From a checkpoint of a small mixture-of-experts model trained on Wikipedia.
Experts: 416 GeGLU neurons an expert, 1 pick a token.
Below are experts of layer 4 (counted from 0) of a mixture-of-experts language model. Rows are named router (the router's row for the expert), gate (a neuron's input weights, with its number), up (a neuron's input weights, with its number) and show model dimensions 56-111. Each number is 128 + 24 x the weight over its row's rms, rounded and kept within 0 to 255. Numbers have three digits each.
After each expert's rows: "mostly gets" lists some tokens that are sent to it at least half of the time; "gets" lists some tokens that make up at least twice as much of what it gets as of all text. This comes from a sample of Wikipedia text that the model never trained on. Tokens count by the router's weight.

# expert 11
router:107131149164090125098112147125147091110147136166134120115146146128154135120177155169111132137103117120106113112108122102123139167161145136147122104134135118146127070092
gate0:117084122095121133144106155090153117080131105179112095126125149111114145148104089095141145129078100081117129158120136133136134146130123134118105087132140123107181163147
up0:121181113145126120152123135153111111181149122129125144141123145135142107113097154156083141144149130099114129096134107107132115098167096134170119132137144170130102098124
mostly gets: " during", " until", " and", " before", " between", " through"
gets: " and", " in", " of", " to", " for", " on"

# expert 1
router:114140126154089114137163133180108109098126139130138135133178154074092095159155184165139098143124095129124105111120122121097120141147122094135129077157136132096175082089
gate0:083151163107099140124167115170113186146137130149160146154150129123129095149156129111131173128136098138129132113122130082135155116145114182142142113104140106146147125083
up0:161155138115083147160134113132204126125116141111128137132128143116134131190096144115087110165126127101124155125153135116137108101107133118112155163103126152118136101181
mostly gets: " a", " an", " politician", " father", " son", " director"
gets: " a", " by", " as", " an", " that", " the"

# expert 10
router:124128123183133129135163130156120106093124148167124134120138130091165147105139161137091098161184081105171128161175173123152125123139121127149159141145174105083108098117
gate0:114110120115133119120159163136141140138139132156110145139153176101125118149130132102128127147110135111136180113115112112123116106098110127119114101150094160139135123076
up0:073101132197114097125146111128115146162139129160120113126141167106152132160130108108137137108137125129108156115124137149097159111110133160130108111170140107128149123059
mostly gets: " ===\n", "—", "===\n", " However", "===\n\n", " ===\n\n"
gets: ",", " ", "–", " The", "/", "===\n"

# expert 3
router:131075113121141099123148134165130105126095156139155150130170160138134156110149117117117119122155103176157128147120189102160125139131123130090118142192131157174133101120
gate0:144129105168132132163150146156118137134085155131143118126142119114123137114134105138113086137139108131072130120135133114082134118116114134181141124101125061110145104165
up0:132117132103103148172106138102126134141102120142123107179137121119118125143151106109101107103116089110116121102096129082170119117148136149132100105135123139162091152159
mostly gets: " her", " |\n", " his", " Her", "|---|---|---|\n", " His"
gets: " |\n", "\n", " his", " ", " her", ")\n"

# expert 13
router:134112119094091138134136143142169169112129131119093140139140103102139129099159122140147111086141122122157158118155111107114136149127104176146119141135145135138095138153
gate0:142198146106103091165121124093123145160078101115127144152161144135132134116129144130172111126148090118090128122141138120147166109101141106128097131099118109143141122137
up0:121122153135164132146112092138128101101149139162126179103131176124179141112131086158114155140141114112174150131105116134133112120112089140156122108158118135140146179156
mostly gets: "°N", "°W", "°E", " MPC", "″E", " JPL"
gets: " |", " the", " (", ";", "°N", " ·"

# expert 5
router:125123161092134111159129105135124158117131111146119146162153138162100164062120134118118110072147146118128133150157131139164120105080164093171144109132094109174131118131
gate0:093175127142135119124119130165159104141136146128123129165157145146133141120140134086134124137127122128132135122119172155079125116123127120147090115121154127114088118101
up0:114122104157162089113121158124140118140113135149085123110123137097117097100120126172111141134140109144116131144103135113133123101144132165101138156111101138130112130126
mostly gets: " •", " Coordinates", " Apps", " Phylum", " Animalia", " Height"
gets: ":", " |", "-", "|", " /", "\n"

# expert 4
router:148147143124116147125097090114147089146109155159186156122113165118159135106174126135130117126078115141138107149091115115129153161134124111140140090109130108119095081073
gate0:160104126145119160082131107133087117119093124154143101118106128123124128122100148114127161132114125119158158152125160150137127141124135142104122171158161102107120129123
up0:091109141105097090143144116122159095124152138113129098215141107122104135153118136154088125186195138094153134081126142116119157139123149131127140092103167136129134149145
mostly gets: " have", " more", " two", " only", " has", " three"
gets: " of", " had", " has", " be", " first", " have"

# expert 12
router:105163134151140166124114164125135110081127135148153148174105154128126093104134109159182099132125104121109107145138138106151145164164123156124155097137128139151130127120
gate0:135154093111116111173116139142142132112100121104054157156126152169132116117151118130114128112079151142136119090166133145111171145143138134123114136135137135091167156144
up0:143130104131115151170099108144131101118142106087108076127134134139108121091113103096139136141095117141114153064126154157128183107119128155141091121147149157113132178130
mostly gets: " University", " Street", " part", " Green", " River", " Road"
gets: ".\n\n", "\n\n", " The", " University", " part", "The"

# expert 15
router:126123088159135130117102111159135101110085119177162138105133103109116123099149147166079135123145103152110117088146160147132150165119113137138167122129151129139131120085
gate0:110102126138110154144103147087171099130104104109138144144117140112107048154114128162119139153139128134139131141096113114165153112175181124091116157157131139098129162115
up0:164138131114149088109127097151087120096114115100142156123152152120120102145136157164141084108116112126151174110137116105136104082130127090118116121150080103089116149096
mostly gets: " is", " was", " It", " This", " this", " became"
gets: ".", " was", " is", "\"", " were", " are"

# expert 6
router:139141154171106116106156136156112122107096159160154114122120146087102155139184118136159137147139140118127097136167156104119145114150128135162166075100156146159183150109
gate0:175137109154137141109129140119127159115126148109131117134122157132127127127105154136099115122122154132124158115098136099111149124112124151120126125111112146142110141120
up0:106115122143121126142111137148120111129092132149148129068125123138136128127107165128046145144125111091141103118122097124129165126144164116140134097120159129123095120144
mostly gets: "2", "4", "9", "7", "5", "6"
gets: "1", "2", "0", "3", "4", "6"